python train.py --num_hidden_layers=14 --d_expert=64 --d_shared_expert=128 --router_score="softmax" --balance_bias=true --vocab_size=16384 --batch_tokens=[32768, 65536, 131072]
Below are experts of layer 6 (counted from 0) of a mixture-of-experts language model. Rows are named router (the router's row for the expert), down (a neuron's output weights, with its number) and show model dimensions 0-223. Each number is 50 + 12 x the weight over its row's rms, rounded and kept within 0 to 99.
Before each expert's rows: "comes before" lists some tokens at least twice as common just after its tokens as in all text. This comes from a sample of Wikipedia text that the model never trained on. Tokens count by the router's weight.

# expert 22
comes before: " |", " (", " |\n", ")", " /", ")\n"
router:51 47 45 52 67 46 48 56 69 60 30 64 47 62 62 68 47 52 51 46 34 48 61 53 62 62 60 33 37 51 63 62 52 51 63 58 54 57 45 50 59 66 37 65 55 54 66 46 72 29 53 71 72 37 56 52 25 60 35 55 45 29 39 44 58 57 32 52 48 39 42 38 27 49 74 54 42 62 56 41 50 33 51 64 35 59 47 75 68 58 43 56 56 38 28 65 65 63 25 55 37 36 64 49 49 38 49 56 63 50 48 55 42 52 65 46 39 43 54 63 82 46 48 54 59 61 72 41 52 38 33 45 50 41 43 51 61 53 59 45 49 41 54 44 24 35 68 51 38 59 65 54 65 36 31 54 68 40 59 73 24 41 46 56 24 44 56 48 41 47 43 50 24 34 55 62 48 58 49 43 60 66 47 55 73 44 35 49 25 35 44 37 61 41 59 57 55 61 45 70 55 40 44 54 35 52 56 50 76 62 53 38 25 38 38 37 46 63 49 46 38 29 57 62
down0:44 43 49 48 74 44 52 59 59 49 56 47 42 41 59 58 64 22 69 66 61 66 64 57 41 59 43 42 52 63 63 41 53 17 26 53 49 47 72 60 56 81 39 67 51 41 42 65 58 59 54 56 54 55 41 71 50 60 39 48 61 63 43 32 53 54 61 50 69 52 38 67 54 64 36 36 59 43 55 62 57 34 66 67 30 41 36 71 33 39 44 39 54 52 36 41 56 63 68 47 38 42 60 75 49 61 45 51 57 45 48 51 65 45 55 39 72 60 53 33 64 68 51 54 36 49 29 36 38 84 51 46 31 66 45 42 74 63 33 45 41 71 65 41 57 61 44 54 45 80 46 46 40 45 44 58 72 45 34 47 45 48 49 60 60 53 52 56 60 70 45 57 49 52 39 75 51 52 50 55 46 55 49 46 56 70 27 53 75 67 53 55 58 30 54 52 53 38 37 52 49 67 47 41 47 47 50 57 50 54 53 18 49 50 61 55 49 38 34 46 68 49 63 34
down1:56 39 58 60 44 40 43 62 55 33 42 66 37 55 55 43 32 54 50 32 63 44 50 42 45 35 51 57 55 41 49 45 51 60 58 54 48 48 45 65 58 39 65 42 55 70 51 62 71 44 68 57 54 37 52 57 65 52 65 38 43 26 66 55 65 34 62 68 46 36 58 35 57 54 66 45 26 51 53 52 61 70 52 55 53 44 45 35 58 75 52 57 65 43 50 60 54 45 47 40 49 78 25 33 37 33 69 31 63 35 42 65 88 52 76 56 28 41 42 65 64 45 46 41 80 64 37 51 51 20 54 48 47 33 42 65 52 50 51 24 69 50 73 51 54 59 45 47 53 22 50 39 52 51 82 58 44 52 60 74 68 57 47 47 44 61 44 40 43 47 48 57 52 62 32 40 38 45 69 68 56 48 68 44 34 58 44 47 64 63 52 34 50 52 52 44 62 57 32 46 48 56 67 27 44 32 54 59 40 51 57 49 40 47 54 41 64 46 57 36 50 50 59 63
down2:58 51 39 30 33 54 27 68 52 46 41 57 61 51 57 57 51 43 41 29 37 60 56 80 28 57 28 37 52 68 50 34 82 54 46 73 68 39 52 55 59 38 40 46 68 49 43 52 29 72 51 44 48 52 55 44 39 28 36 50 43 24 51 53 71 54 40 33 27 60 33 56 50 45 21 46 52 41 43 35 52 41 52 44 53 55 68 49 50 61 67 48 61 55 46 48 72 35 45 56 35 50 28 38 51 65 46 51 48 54 67 35 56 66 46 50 43 70 52 55 58 49 46 66 39 65 52 46 41 43 36 52 41 55 46 71 37 41 36 68 35 53 49 57 41 43 26 47 59 36 35 47 52 59 45 43 54 50 45 61 48 49 59 52 38 43 26 48 28 56 59 41 42 38 45 56 56 27 35 44 47 35 36 59 58 52 50 46 43 54 49 40 53 54 53 63 50 25 34 39 55 37 44 58 58 82 77 46 40 65 57 54 57 46 91 30 54 57 59 48 53 36 53 39
down3:43 61 49 54 50 36 54 36 51 50 52 41 43 37 62 59 51 59 57 54 63 47 31 41 52 55 34 49 51 57 45 70 66 55 49 41 52 59 57 73 48 57 67 70 45 32 43 62 45 71 45 41 60 60 64 37 68 50 45 49 53 55 46 30 46 44 44 35 32 63 59 54 28 45 47 40 29 46 61 49 47 42 25 45 26 34 45 68 47 54 60 52 44 62 43 61 51 48 47 46 25 44 50 75 40 40 47 58 56 61 23 34 34 39 53 75 56 47 53 34 72 57 60 36 50 84 34 41 49 54 57 54 53 52 34 46 51 55 68 45 62 37 45 42 72 64 61 57 22 66 75 71 55 72 47 46 29 51 46 49 58 38 67 44 63 65 58 67 52 69 63 47 41 59 44 64 49 55 55 42 71 61 33 59 49 63 55 58 53 51 54 45 68 30 54 60 50 83 58 28 33 57 50 52 39 45 51 70 45 69 62 39 36 70 31 55 51 36 66 59 66 51 42 48
down4:67 34 49 50 51 60 32 52 45 20 45 53 22 58 50 39 47 24 33 45 44 46 47 49 51 57 42 60 62 36 62 42 45 29 44 37 51 39 40 66 53 48 38 37 52 41 53 51 45 78 46 53 54 47 41 43 47 67 69 38 36 28 31 44 46 44 59 53 71 63 68 58 42 59 44 56 30 53 62 58 33 37 41 48 58 58 51 55 54 42 77 28 44 50 57 48 49 66 69 34 55 62 45 39 47 49 48 44 73 41 53 57 38 51 47 45 52 70 31 56 57 61 62 43 57 61 60 55 55 36 36 36 59 36 56 34 43 39 61 59 41 69 66 59 61 54 56 41 34 48 48 67 55 43 56 56 82 35 53 45 45 51 57 67 38 57 52 29 32 79 57 55 58 36 37 48 79 60 56 64 46 50 44 45 51 26 51 57 56 63 71 57 28 46 52 38 41 63 42 44 21 55 50 46 49 39 44 41 36 52 38 54 43 63 67 53 49 76 16 63 54 43 24 49
down5:42 45 42 43 47 45 45 46 55 27 46 51 45 47 46 56 48 70 51 61 57 67 58 58 40 20 57 40 32 78 52 55 31 41 41 49 53 31 48 53 36 47 57 49 34 44 44 48 48 43 39 71 49 35 39 47 21 35 48 53 71 36 66 54 48 45 51 50 40 40 50 36 67 34 22 48 45 61 58 55 64 35 57 43 50 59 39 59 42 57 56 52 53 52 47 41 59 62 37 61 52 47 47 62 48 71 42 27 57 26 41 48 59 55 46 58 59 34 57 53 53 31 39 52 49 38 44 50 44 68 48 63 57 46 47 48 81 30 26 43 60 77 41 30 60 54 41 73 49 68 47 53 30 49 47 51 52 47 56 66 42 48 49 60 32 42 60 38 62 73 68 67 66 49 41 38 44 47 53 43 33 41 63 30 65 36 49 43 60 59 59 62 43 53 66 46 53 55 50 63 47 08 51 43 25 56 44 68 52 48 31 51 32 28 68 37 57 59 65 34 27 33 59 41
down6:59 41 44 35 42 67 51 52 71 52 53 48 63 39 43 66 77 60 43 68 43 65 52 69 40 43 72 50 46 54 66 27 26 47 41 44 57 25 26 36 43 37 46 37 60 87 50 49 47 47 58 53 42 65 46 37 55 46 39 61 26 73 58 50 43 63 47 66 41 29 64 47 57 52 61 61 45 47 50 60 70 50 39 49 29 59 63 62 58 38 39 58 65 58 57 35 51 53 24 51 60 50 40 57 43 41 57 60 54 58 45 39 46 35 53 47 41 50 47 62 49 30 57 49 44 51 40 40 72 38 54 73 55 54 20 43 44 37 65 46 68 44 47 63 78 70 54 46 51 39 32 62 47 38 54 73 64 55 33 51 37 63 45 33 41 56 58 51 60 38 50 59 29 60 35 69 43 37 42 53 63 50 40 55 23 42 58 58 47 53 66 47 44 55 48 54 20 36 54 38 40 56 61 37 59 48 37 35 51 45 47 43 62 53 44 16 39 59 37 57 49 52 57 49
down7:48 54 47 35 46 58 31 45 72 52 44 77 57 45 66 38 51 39 56 46 54 18 45 55 60 60 43 75 52 49 52 47 47 42 60 60 29 59 54 58 57 50 48 48 53 44 38 70 63 56 65 56 44 45 47 41 28 46 53 24 65 35 50 70 44 47 46 75 56 53 41 29 50 44 68 49 48 82 58 42 43 45 53 58 48 50 41 53 53 30 47 53 74 51 44 35 35 47 35 46 29 22 59 50 40 61 27 65 60 60 54 40 39 50 26 62 37 61 46 56 64 48 62 56 60 61 66 56 61 41 37 54 29 43 46 81 34 44 48 33 57 48 42 35 65 53 38 58 41 40 56 62 76 56 65 34 57 45 65 47 51 55 35 59 45 48 57 40 73 65 45 37 52 63 42 46 64 42 38 49 40 47 59 60 53 64 27 23 51 45 64 55 67 46 77 49 27 62 45 50 42 34 71 53 57 66 58 43 57 35 62 44 42 58 56 28 51 46 49 40 46 45 76 39
down8:43 65 25 52 59 35 44 36 47 68 53 51 41 72 39 31 57 59 23 55 56 42 37 44 44 48 20 39 62 47 43 55 56 48 54 48 48 73 47 55 69 46 48 51 66 61 54 61 55 48 39 54 58 50 47 28 50 51 53 53 42 48 35 55 38 70 44 33 53 34 43 43 22 61 79 40 46 34 43 79 83 40 54 47 39 47 52 52 60 48 40 51 52 66 40 39 57 47 52 49 52 44 53 49 20 44 63 63 50 63 62 65 77 40 71 57 53 75 32 46 71 61 36 61 52 49 54 61 47 56 55 55 37 49 42 73 49 40 44 33 58 59 46 53 50 64 59 35 72 42 39 65 51 40 56 46 68 52 63 38 59 39 54 62 42 63 56 48 58 61 58 53 45 55 62 50 68 56 54 21 34 40 30 72 33 74 67 38 44 64 51 67 55 64 58 49 34 61 37 24 55 60 55 52 63 39 47 69 52 54 54 35 52 62 49 63 41 45 49 58 33 34 61 52
down9:64 52 46 49 42 57 55 31 64 34 47 40 64 51 40 29 43 49 45 40 47 60 36 34 55 40 56 44 30 46 53 51 37 36 39 47 54 63 34 49 58 44 62 36 29 30 35 39 46 52 58 67 49 66 44 34 31 29 60 39 79 46 53 46 55 58 59 38 46 46 45 56 56 50 32 52 67 45 35 65 40 52 45 39 69 54 62 57 27 63 56 63 48 45 69 56 34 53 62 53 23 31 85 39 41 55 34 61 56 63 40 46 49 33 19 52 70 48 50 40 63 38 45 57 42 56 49 49 57 54 36 25 40 39 72 30 40 41 54 47 49 66 48 40 44 59 48 69 51 17 56 53 64 57 41 52 39 75 57 51 63 64 65 63 44 72 52 36 43 64 35 34 54 40 48 55 52 35 54 29 42 52 41 59 53 47 58 33 68 53 40 39 48 49 51 37 38 61 45 67 30 34 76 53 42 56 56 32 59 45 58 63 54 38 37 43 43 58 59 53 54 37 78 47
down10:51 63 21 43 65 58 48 44 48 54 51 58 68 35 49 49 60 42 66 47 33 58 53 63 50 56 52 49 51 54 37 52 28 47 56 55 41 46 53 52 14 66 52 53 43 53 42 50 39 77 55 44 59 32 51 33 47 56 59 54 14 60 72 50 49 42 46 51 50 49 57 28 33 33 48 44 50 57 36 48 47 59 39 61 38 49 68 51 45 72 46 38 21 47 62 68 45 65 43 25 55 42 38 69 66 59 62 52 33 48 60 21 54 35 38 51 45 57 49 56 57 51 57 71 74 50 46 48 45 78 58 61 63 70 46 42 72 44 50 42 45 74 64 40 36 48 46 53 48 51 49 47 52 76 62 55 41 54 37 56 34 49 56 47 44 37 48 58 38 64 52 53 44 48 51 37 43 21 54 50 67 67 56 42 62 82 59 48 52 62 50 53 55 24 37 59 56 44 75 25 48 66 55 41 55 73 58 54 47 51 48 55 55 42 52 68 39 60 30 46 57 24 42 61
down11:32 48 42 45 36 39 45 49 54 52 85 33 54 46 54 66 43 47 45 51 52 35 45 61 34 73 47 68 50 41 51 20 58 53 48 37 54 51 52 72 73 47 47 60 60 27 45 57 58 65 57 39 49 62 56 54 63 70 41 52 49 44 61 18 63 56 53 48 42 61 41 39 38 50 67 61 41 66 59 56 66 72 43 52 55 27 50 52 44 40 43 57 55 64 35 40 44 35 49 40 63 54 32 48 65 50 61 30 33 40 40 61 50 64 57 58 51 53 64 57 45 56 69 34 64 43 37 65 36 34 63 81 43 56 42 60 62 56 54 48 51 49 18 37 41 72 54 45 75 67 44 53 39 36 80 78 49 54 43 53 43 46 35 50 52 58 57 65 35 63 44 54 54 43 40 64 28 64 67 53 73 52 46 54 56 60 59 61 54 66 41 43 52 55 56 55 65 62 44 34 54 43 72 41 50 50 57 60 42 40 67 62 61 33 39 56 52 37 29 29 47 53 68 49
down12:52 61 43 54 64 57 52 76 49 54 42 38 67 59 42 58 55 68 47 36 42 52 55 42 59 39 49 41 59 47 48 64 39 35 51 55 47 53 47 49 53 40 49 23 56 70 37 62 47 47 52 44 66 55 57 27 40 52 40 00 49 49 75 44 68 66 45 60 39 47 76 42 29 45 56 53 19 54 65 60 47 56 32 59 46 62 52 63 68 52 35 69 49 44 62 41 57 43 44 45 49 69 40 65 76 43 47 54 38 50 46 40 60 48 64 53 33 33 62 32 37 57 48 40 40 27 29 68 39 63 64 40 50 55 75 40 40 63 47 45 49 50 78 47 46 44 47 46 43 62 33 62 58 45 59 35 27 60 39 53 52 52 65 61 69 42 34 52 70 62 38 53 47 79 33 45 40 47 43 46 41 30 28 44 36 54 65 50 32 66 51 40 55 45 51 58 40 45 40 32 34 52 39 35 35 51 50 35 54 56 49 34 50 30 47 43 48 50 41 57 68 49 39 50
down13:70 64 66 63 54 49 61 57 24 52 42 43 53 45 41 53 47 61 49 61 74 41 78 57 47 51 61 44 71 42 46 59 49 63 50 59 61 72 59 38 48 43 53 13 46 47 55 56 45 39 66 61 38 59 50 61 28 42 58 57 41 43 38 44 51 53 62 68 57 50 56 45 32 55 53 49 53 62 47 39 64 52 65 43 50 56 63 51 59 28 32 35 40 45 45 70 38 71 49 38 51 61 69 45 44 63 58 65 42 45 66 65 50 66 57 33 68 47 41 43 45 50 55 58 51 54 56 27 37 32 47 28 33 53 31 46 52 51 29 31 44 21 71 28 58 50 51 57 46 58 63 57 52 79 29 46 45 41 59 56 62 53 56 40 62 38 45 47 32 47 44 54 33 71 47 49 42 51 40 48 41 34 55 65 54 39 33 47 44 39 46 35 33 32 45 62 40 59 62 53 39 34 34 70 36 43 48 37 50 51 23 52 52 70 31 56 55 58 70 69 53 46 63 81
down14:45 52 49 42 48 77 61 65 38 42 34 44 53 37 45 46 49 33 59 47 55 25 49 77 51 35 46 58 50 76 54 62 41 45 61 45 76 47 57 42 45 63 68 41 50 27 54 54 54 58 28 69 49 45 43 58 32 37 48 42 51 51 61 46 61 56 50 54 53 67 55 53 52 64 44 41 50 52 53 67 25 59 47 64 45 44 56 81 53 59 54 29 47 34 68 64 40 30 56 58 39 53 36 80 54 40 48 41 44 42 39 45 44 48 47 33 49 36 50 71 58 62 64 32 63 34 58 43 56 52 25 60 41 35 51 33 35 59 50 54 50 61 52 54 56 41 54 45 45 64 55 65 69 61 55 50 37 31 50 30 48 32 47 61 42 64 45 51 45 33 69 46 23 39 37 36 54 25 64 30 41 50 25 66 33 41 50 48 40 53 43 58 61 63 36 56 26 49 56 38 42 41 81 62 64 62 39 77 59 51 34 62 39 48 50 39 63 44 48 54 72 42 52 53
down15:40 30 73 76 60 56 48 44 68 68 32 46 56 39 57 36 30 62 69 37 60 45 60 39 74 37 49 35 59 39 72 65 48 58 42 56 24 58 53 72 31 47 66 54 74 48 61 59 63 70 64 60 57 38 67 61 19 55 47 31 48 31 59 65 58 46 44 52 43 41 52 66 45 44 66 38 47 66 56 58 40 37 68 44 56 41 59 48 23 60 37 44 61 43 34 31 62 47 53 69 45 52 65 28 61 62 50 54 23 53 55 50 38 45 57 61 53 52 54 46 61 50 37 47 47 67 67 46 63 62 56 54 56 62 52 31 68 59 50 52 71 62 60 32 49 61 37 39 47 48 48 52 63 50 35 49 60 56 47 69 52 57 52 50 61 55 20 51 49 43 34 42 62 54 48 51 33 51 59 68 73 44 44 51 64 52 55 40 70 43 48 52 51 38 67 30 40 62 49 77 54 45 57 48 19 53 66 48 50 74 41 43 38 60 39 49 43 54 45 45 61 51 43 62
down16:42 39 57 36 51 50 33 32 42 55 44 63 43 44 59 44 64 24 64 60 51 40 48 63 55 46 45 59 32 49 60 47 67 44 60 56 67 34 38 30 39 61 52 28 41 65 53 47 34 44 68 52 39 59 41 68 76 37 56 56 45 52 64 63 52 35 60 65 46 47 41 60 34 43 49 49 52 44 54 57 63 63 57 56 69 32 51 69 45 50 63 56 44 50 11 65 54 47 51 42 61 37 47 40 52 63 66 26 57 51 70 38 57 45 57 56 45 32 30 43 36 47 59 51 48 42 45 55 59 42 43 57 62 55 19 36 24 28 61 41 60 48 35 63 51 61 46 61 58 37 58 52 43 69 55 72 39 45 31 44 51 28 49 55 53 36 58 39 42 55 54 58 38 35 70 37 60 34 46 79 70 32 32 54 48 40 56 50 53 47 32 50 63 54 53 45 47 50 65 62 28 57 56 61 33 43 37 61 43 50 39 41 38 26 79 50 51 48 66 45 61 80 68 47
down17:52 38 35 35 44 34 39 61 33 39 38 61 40 80 63 48 32 58 58 48 49 46 55 44 57 48 32 50 30 76 60 50 61 68 63 35 60 41 60 31 53 41 34 41 54 63 51 40 31 64 53 36 45 60 49 50 53 61 43 59 48 53 60 15 54 16 49 41 74 63 74 53 52 52 58 46 57 29 58 49 60 44 50 57 44 47 44 41 40 32 64 62 45 53 50 59 56 42 24 33 63 64 44 49 58 49 49 73 61 60 53 62 58 56 45 60 46 57 37 42 37 53 69 40 57 61 59 58 37 48 57 48 45 54 43 47 58 55 58 44 70 42 61 50 58 55 56 59 38 48 17 54 57 57 38 45 64 53 58 49 60 26 57 38 79 50 47 53 72 57 66 58 44 39 33 43 47 63 65 38 76 42 71 83 24 28 47 40 35 61 46 45 54 69 44 44 63 67 56 59 50 36 45 41 37 57 40 57 52 47 58 45 67 36 37 43 73 61 47 52 45 60 55 45
down18:74 41 42 47 54 49 34 46 54 57 46 45 37 55 49 43 54 32 51 49 56 34 33 48 59 57 47 50 54 56 37 70 66 27 53 56 61 30 40 57 40 61 61 48 56 58 62 43 58 64 47 47 23 52 51 53 47 68 47 24 72 60 45 76 64 56 41 44 77 54 38 52 51 55 44 50 25 48 40 39 43 55 35 71 48 68 36 49 29 52 50 52 68 38 38 49 62 55 53 60 47 56 78 38 37 34 38 45 57 42 38 35 52 38 58 48 44 63 65 43 41 64 48 53 43 43 59 64 69 65 53 60 65 57 46 60 36 36 74 38 49 70 52 59 53 75 41 58 54 59 40 77 64 33 30 59 61 53 67 59 52 33 78 41 47 67 53 46 37 37 61 47 60 54 47 65 52 57 54 46 33 50 75 57 48 55 51 55 25 36 29 39 60 48 45 51 46 55 55 48 64 42 55 66 53 59 52 74 43 32 53 15 46 60 40 49 48 53 86 52 42 60 63 42
down19:55 54 59 51 65 41 45 70 76 51 50 53 45 28 47 66 59 50 55 58 67 58 46 50 33 52 24 39 56 53 48 55 57 49 59 57 38 34 49 53 26 67 50 56 42 63 34 44 44 48 34 43 61 46 53 53 32 58 45 40 52 19 33 54 57 53 50 60 51 38 62 46 68 57 42 54 43 85 56 84 52 45 51 59 33 46 26 52 44 56 54 48 39 49 37 70 59 47 27 52 35 42 56 32 51 52 60 52 44 50 36 59 64 57 54 82 67 55 31 55 31 50 17 52 31 67 59 43 41 51 61 37 37 52 62 58 50 37 58 61 43 58 50 55 36 57 50 58 55 54 44 51 49 47 32 36 38 48 56 65 34 56 56 55 40 55 55 45 58 66 44 43 62 64 47 45 59 63 50 33 41 40 55 39 52 41 36 93 56 33 61 47 54 25 53 44 48 46 59 50 43 61 54 69 54 51 50 33 40 34 63 67 21 49 21 51 69 58 63 63 43 39 67 36
down20:32 71 26 36 55 35 56 53 45 47 57 50 61 34 61 53 42 39 55 57 90 26 49 47 60 68 44 46 50 43 47 57 54 20 39 50 44 41 17 56 47 42 69 45 38 43 51 46 63 35 35 56 63 51 50 53 55 62 73 82 50 64 57 46 51 50 62 31 56 68 39 60 41 32 41 62 23 41 57 61 48 50 48 74 41 57 62 60 57 43 26 53 50 58 70 47 67 57 39 48 51 65 43 56 34 71 46 43 43 72 43 63 69 14 73 53 64 37 51 66 65 18 48 58 39 37 43 58 62 55 58 78 62 60 31 45 52 51 38 49 55 43 58 51 50 60 49 46 51 64 61 63 42 37 60 38 67 32 36 49 60 64 54 59 50 33 65 57 45 46 67 49 56 55 63 37 52 51 51 49 56 46 33 45 54 48 40 63 61 52 48 45 48 44 65 53 50 53 60 50 57 50 41 46 31 68 65 44 68 61 45 43 45 63 55 58 50 35 56 28 41 47 41 52
down21:56 57 24 49 51 53 70 59 47 61 49 66 54 60 57 80 65 48 41 42 54 34 28 46 50 53 63 42 50 50 25 59 60 77 49 40 59 24 29 53 55 55 35 59 46 53 50 55 53 40 68 54 39 38 37 35 57 56 39 46 25 40 60 55 51 61 69 55 57 48 48 71 45 51 42 58 46 31 53 43 56 51 63 40 62 39 32 36 78 44 53 59 32 31 60 42 70 51 43 55 31 53 70 60 48 39 39 56 54 62 53 49 58 97 66 74 60 52 56 43 57 49 57 43 33 43 44 52 51 45 59 59 59 58 54 50 51 61 34 52 35 49 49 56 53 66 32 44 64 34 48 42 53 47 65 49 32 60 67 54 55 62 45 50 47 56 45 64 43 70 57 57 42 40 39 43 60 64 36 53 34 39 29 47 55 38 57 38 31 60 37 61 34 78 57 73 59 59 51 46 47 24 58 58 82 40 53 45 52 45 37 52 47 46 68 64 53 74 46 66 47 48 32 55
down22:60 45 37 48 41 73 66 57 48 64 46 23 46 56 58 53 43 53 54 68 52 54 43 59 43 20 50 31 55 41 39 52 49 67 41 46 55 45 53 56 48 54 44 50 61 67 61 52 57 41 58 28 58 89 54 32 72 71 40 41 47 32 69 64 83 73 41 43 28 52 61 54 52 44 49 50 34 39 42 47 46 23 53 58 55 51 56 53 71 38 48 53 29 56 38 56 67 57 41 60 22 52 41 28 58 61 35 59 25 65 43 21 57 58 53 58 42 49 74 55 50 63 56 52 63 37 41 53 50 68 54 39 59 43 23 60 60 57 55 28 49 31 44 56 35 45 46 61 51 58 63 50 53 53 28 48 58 49 52 34 56 48 33 49 52 51 67 53 45 50 51 54 71 46 41 58 74 56 32 58 50 43 45 39 63 51 37 38 49 51 48 45 75 43 61 63 72 39 41 61 63 63 45 60 55 49 47 55 53 48 33 47 70 62 45 51 50 51 69 38 56 47 33 74
down23:68 47 43 56 50 60 46 72 56 60 53 31 57 52 55 59 54 47 67 64 71 31 61 59 59 55 35 62 72 47 55 61 52 50 69 45 39 37 33 82 45 67 54 62 41 38 42 50 51 41 52 51 60 49 34 48 56 75 56 48 50 51 45 33 54 58 40 53 38 47 65 49 58 66 65 43 61 37 77 43 51 51 63 50 32 45 55 31 60 64 33 39 65 48 28 59 43 51 52 50 56 40 33 49 40 56 77 40 36 38 35 61 41 51 49 52 56 55 33 48 38 55 46 31 85 38 46 57 38 60 60 40 38 56 40 28 56 72 34 33 54 34 35 48 48 40 58 36 57 79 44 72 49 43 54 46 37 58 59 43 45 60 39 48 62 47 17 63 55 41 54 50 48 53 55 53 44 39 69 67 72 79 46 41 38 13 34 63 46 53 46 53 63 56 54 40 56 68 34 51 63 61 48 46 42 67 44 43 56 51 59 51 50 45 52 49 65 39 68 31 37 70 43 62
down24:42 58 41 07 65 54 59 42 29 59 44 23 72 59 45 49 36 54 41 37 54 63 56 65 43 41 61 47 63 57 53 60 31 33 31 52 59 72 57 61 53 49 53 52 70 32 57 44 36 46 63 44 47 49 31 59 69 68 49 40 38 77 41 62 50 66 58 44 42 31 65 32 58 36 34 57 50 26 43 11 47 50 38 42 66 24 34 43 49 34 47 55 57 38 67 46 66 39 47 53 54 77 44 31 48 45 38 27 53 71 57 53 48 51 63 48 46 47 62 44 54 26 55 54 45 35 51 62 39 45 51 37 30 61 54 62 33 34 44 33 47 40 53 63 60 60 57 55 33 48 54 57 43 42 50 33 43 66 51 62 36 44 52 39 60 60 56 51 61 45 55 38 49 32 47 40 45 69 49 57 37 61 51 63 49 45 50 53 39 61 65 36 40 58 44 46 43 48 48 44 89 37 41 44 65 37 64 68 53 42 63 38 41 41 43 51 44 47 49 56 45 57 56 68
down25:31 64 40 66 56 35 59 62 45 46 50 46 48 43 60 38 45 47 79 44 54 49 45 54 68 31 46 29 54 58 44 36 62 47 37 41 67 41 62 50 36 39 67 42 37 52 48 21 67 51 33 31 48 69 51 63 54 62 45 64 46 71 57 52 24 37 40 61 48 40 45 55 53 43 26 65 30 35 42 47 57 39 71 24 35 51 54 42 47 68 60 34 49 49 61 48 56 46 68 33 17 63 33 28 37 49 51 48 46 43 45 45 35 45 56 33 43 48 62 49 33 70 33 69 49 36 24 53 64 51 44 43 30 40 24 56 49 51 42 67 58 62 34 54 38 52 73 49 58 52 47 60 56 82 53 42 49 69 57 50 56 53 44 51 39 65 44 42 36 52 42 42 73 34 51 45 59 50 52 47 53 62 67 62 41 54 64 48 47 31 40 39 20 42 62 47 49 49 46 64 47 45 52 38 55 59 30 60 40 32 50 49 49 48 59 20 50 38 59 52 57 37 55 56
down26:59 64 54 49 62 26 59 56 44 45 37 30 53 55 68 49 36 38 42 53 43 55 64 45 64 60 38 43 66 42 65 55 43 66 45 35 44 70 58 56 79 36 40 41 46 35 51 69 63 27 31 42 58 72 62 64 59 72 67 62 54 38 26 35 47 59 62 35 52 54 54 68 47 62 39 44 53 62 58 53 71 47 42 49 51 55 49 59 47 60 28 58 41 47 63 68 54 49 47 65 65 54 41 46 36 43 45 31 62 60 45 34 48 26 39 41 48 51 47 54 42 75 48 74 58 58 57 48 36 38 50 46 31 53 44 55 41 69 25 50 58 36 42 58 59 31 44 51 57 45 50 66 29 44 49 53 33 73 58 60 55 38 29 74 38 56 48 28 46 48 57 48 51 74 25 58 46 63 46 63 48 50 53 65 43 40 52 51 26 35 26 53 49 53 39 72 53 68 54 41 43 22 37 43 44 61 64 49 49 48 53 45 59 47 29 73 36 56 46 65 69 56 49 47
down27:44 54 82 39 41 54 36 63 54 55 51 59 74 56 40 52 43 30 91 57 71 61 56 41 43 30 43 41 61 14 78 65 49 34 44 30 36 69 59 50 55 36 48 53 38 32 56 64 43 61 30 74 47 54 45 66 59 38 54 46 50 63 52 57 46 51 48 23 39 48 63 59 59 71 44 33 39 55 41 62 44 40 42 42 80 41 43 54 44 43 56 52 37 51 47 34 53 39 64 44 65 55 47 54 56 38 54 33 36 58 51 41 48 48 41 48 59 37 62 52 52 71 50 63 58 82 38 65 32 52 53 53 38 55 38 32 61 67 66 30 59 47 21 66 43 64 57 54 60 52 52 41 39 66 59 59 37 56 49 24 47 68 43 47 56 52 46 49 68 50 52 67 49 52 55 43 56 48 48 69 53 58 53 57 50 58 59 64 59 60 56 53 58 63 56 47 70 67 61 29 57 48 60 45 40 60 55 32 52 40 55 48 48 50 30 44 40 41 54 64 56 49 54 78
down28:37 54 44 63 48 47 29 39 55 54 72 53 38 35 59 59 39 58 28 67 65 60 42 37 51 51 36 55 52 39 36 45 46 42 63 36 68 66 49 38 60 56 56 71 47 57 29 37 39 37 42 58 59 45 45 54 49 46 47 48 44 47 54 67 25 67 45 41 42 51 39 68 37 64 49 46 50 52 47 69 69 67 47 52 51 72 42 51 38 46 48 45 46 61 67 62 52 45 68 58 62 71 46 34 57 60 59 28 37 44 32 37 28 46 25 52 46 35 31 34 50 49 45 64 51 53 69 49 47 47 46 78 67 55 47 50 60 53 36 33 63 31 48 64 64 61 48 39 60 24 52 47 44 58 47 68 44 53 47 77 43 37 22 45 62 19 58 69 37 49 36 80 48 47 57 47 54 54 52 50 32 62 62 36 55 54 72 61 51 62 49 33 57 66 60 58 35 40 59 81 70 49 45 61 43 55 38 66 49 41 32 53 64 71 42 57 52 45 40 48 43 57 35 60
down29:45 51 47 52 39 42 59 46 29 70 53 50 46 57 57 69 63 39 51 20 55 39 54 57 34 47 44 41 46 35 62 25 55 89 54 51 33 22 49 40 53 31 56 47 53 54 54 42 31 42 53 42 42 34 66 55 72 52 31 57 39 61 46 31 68 47 42 41 45 29 34 45 54 54 64 51 48 55 50 37 59 61 27 59 46 62 20 65 59 54 37 48 31 55 42 54 46 41 38 49 44 68 60 74 56 55 67 58 50 48 38 52 61 60 52 50 54 57 58 37 56 53 68 40 34 48 53 60 39 60 56 69 45 64 49 68 60 62 60 58 63 46 42 55 67 44 25 36 36 41 76 55 48 43 62 49 50 55 66 26 30 30 56 33 33 49 60 59 61 35 24 34 53 41 47 57 32 42 62 61 36 45 43 56 53 39 75 34 44 35 57 58 75 56 41 39 33 50 56 55 48 62 57 37 43 18 58 49 57 50 35 67 66 51 53 62 56 44 49 50 47 49 51 62
down30:34 62 40 38 54 36 47 78 57 45 48 59 49 32 59 57 44 72 62 52 49 68 42 52 61 57 35 56 51 47 43 56 37 43 22 45 51 45 60 33 63 74 33 41 53 49 46 62 44 43 40 78 66 32 48 40 44 42 43 69 46 36 46 62 55 54 67 42 75 65 36 64 53 51 54 68 51 36 67 48 58 41 43 42 26 50 51 46 58 51 27 41 45 64 59 69 50 43 58 47 65 41 63 38 74 42 17 66 53 52 46 55 50 49 41 40 54 49 56 59 65 66 44 54 59 58 56 31 46 46 34 59 58 71 51 32 42 48 58 49 67 82 52 45 70 42 54 36 45 47 39 55 53 56 56 72 73 45 61 43 28 29 34 40 50 37 70 47 66 40 77 52 48 43 51 46 56 47 58 65 47 63 62 50 69 38 45 63 43 49 40 25 51 35 56 58 60 46 59 54 59 38 48 61 40 57 25 36 49 44 30 52 27 33 53 52 58 26 51 47 44 71 51 54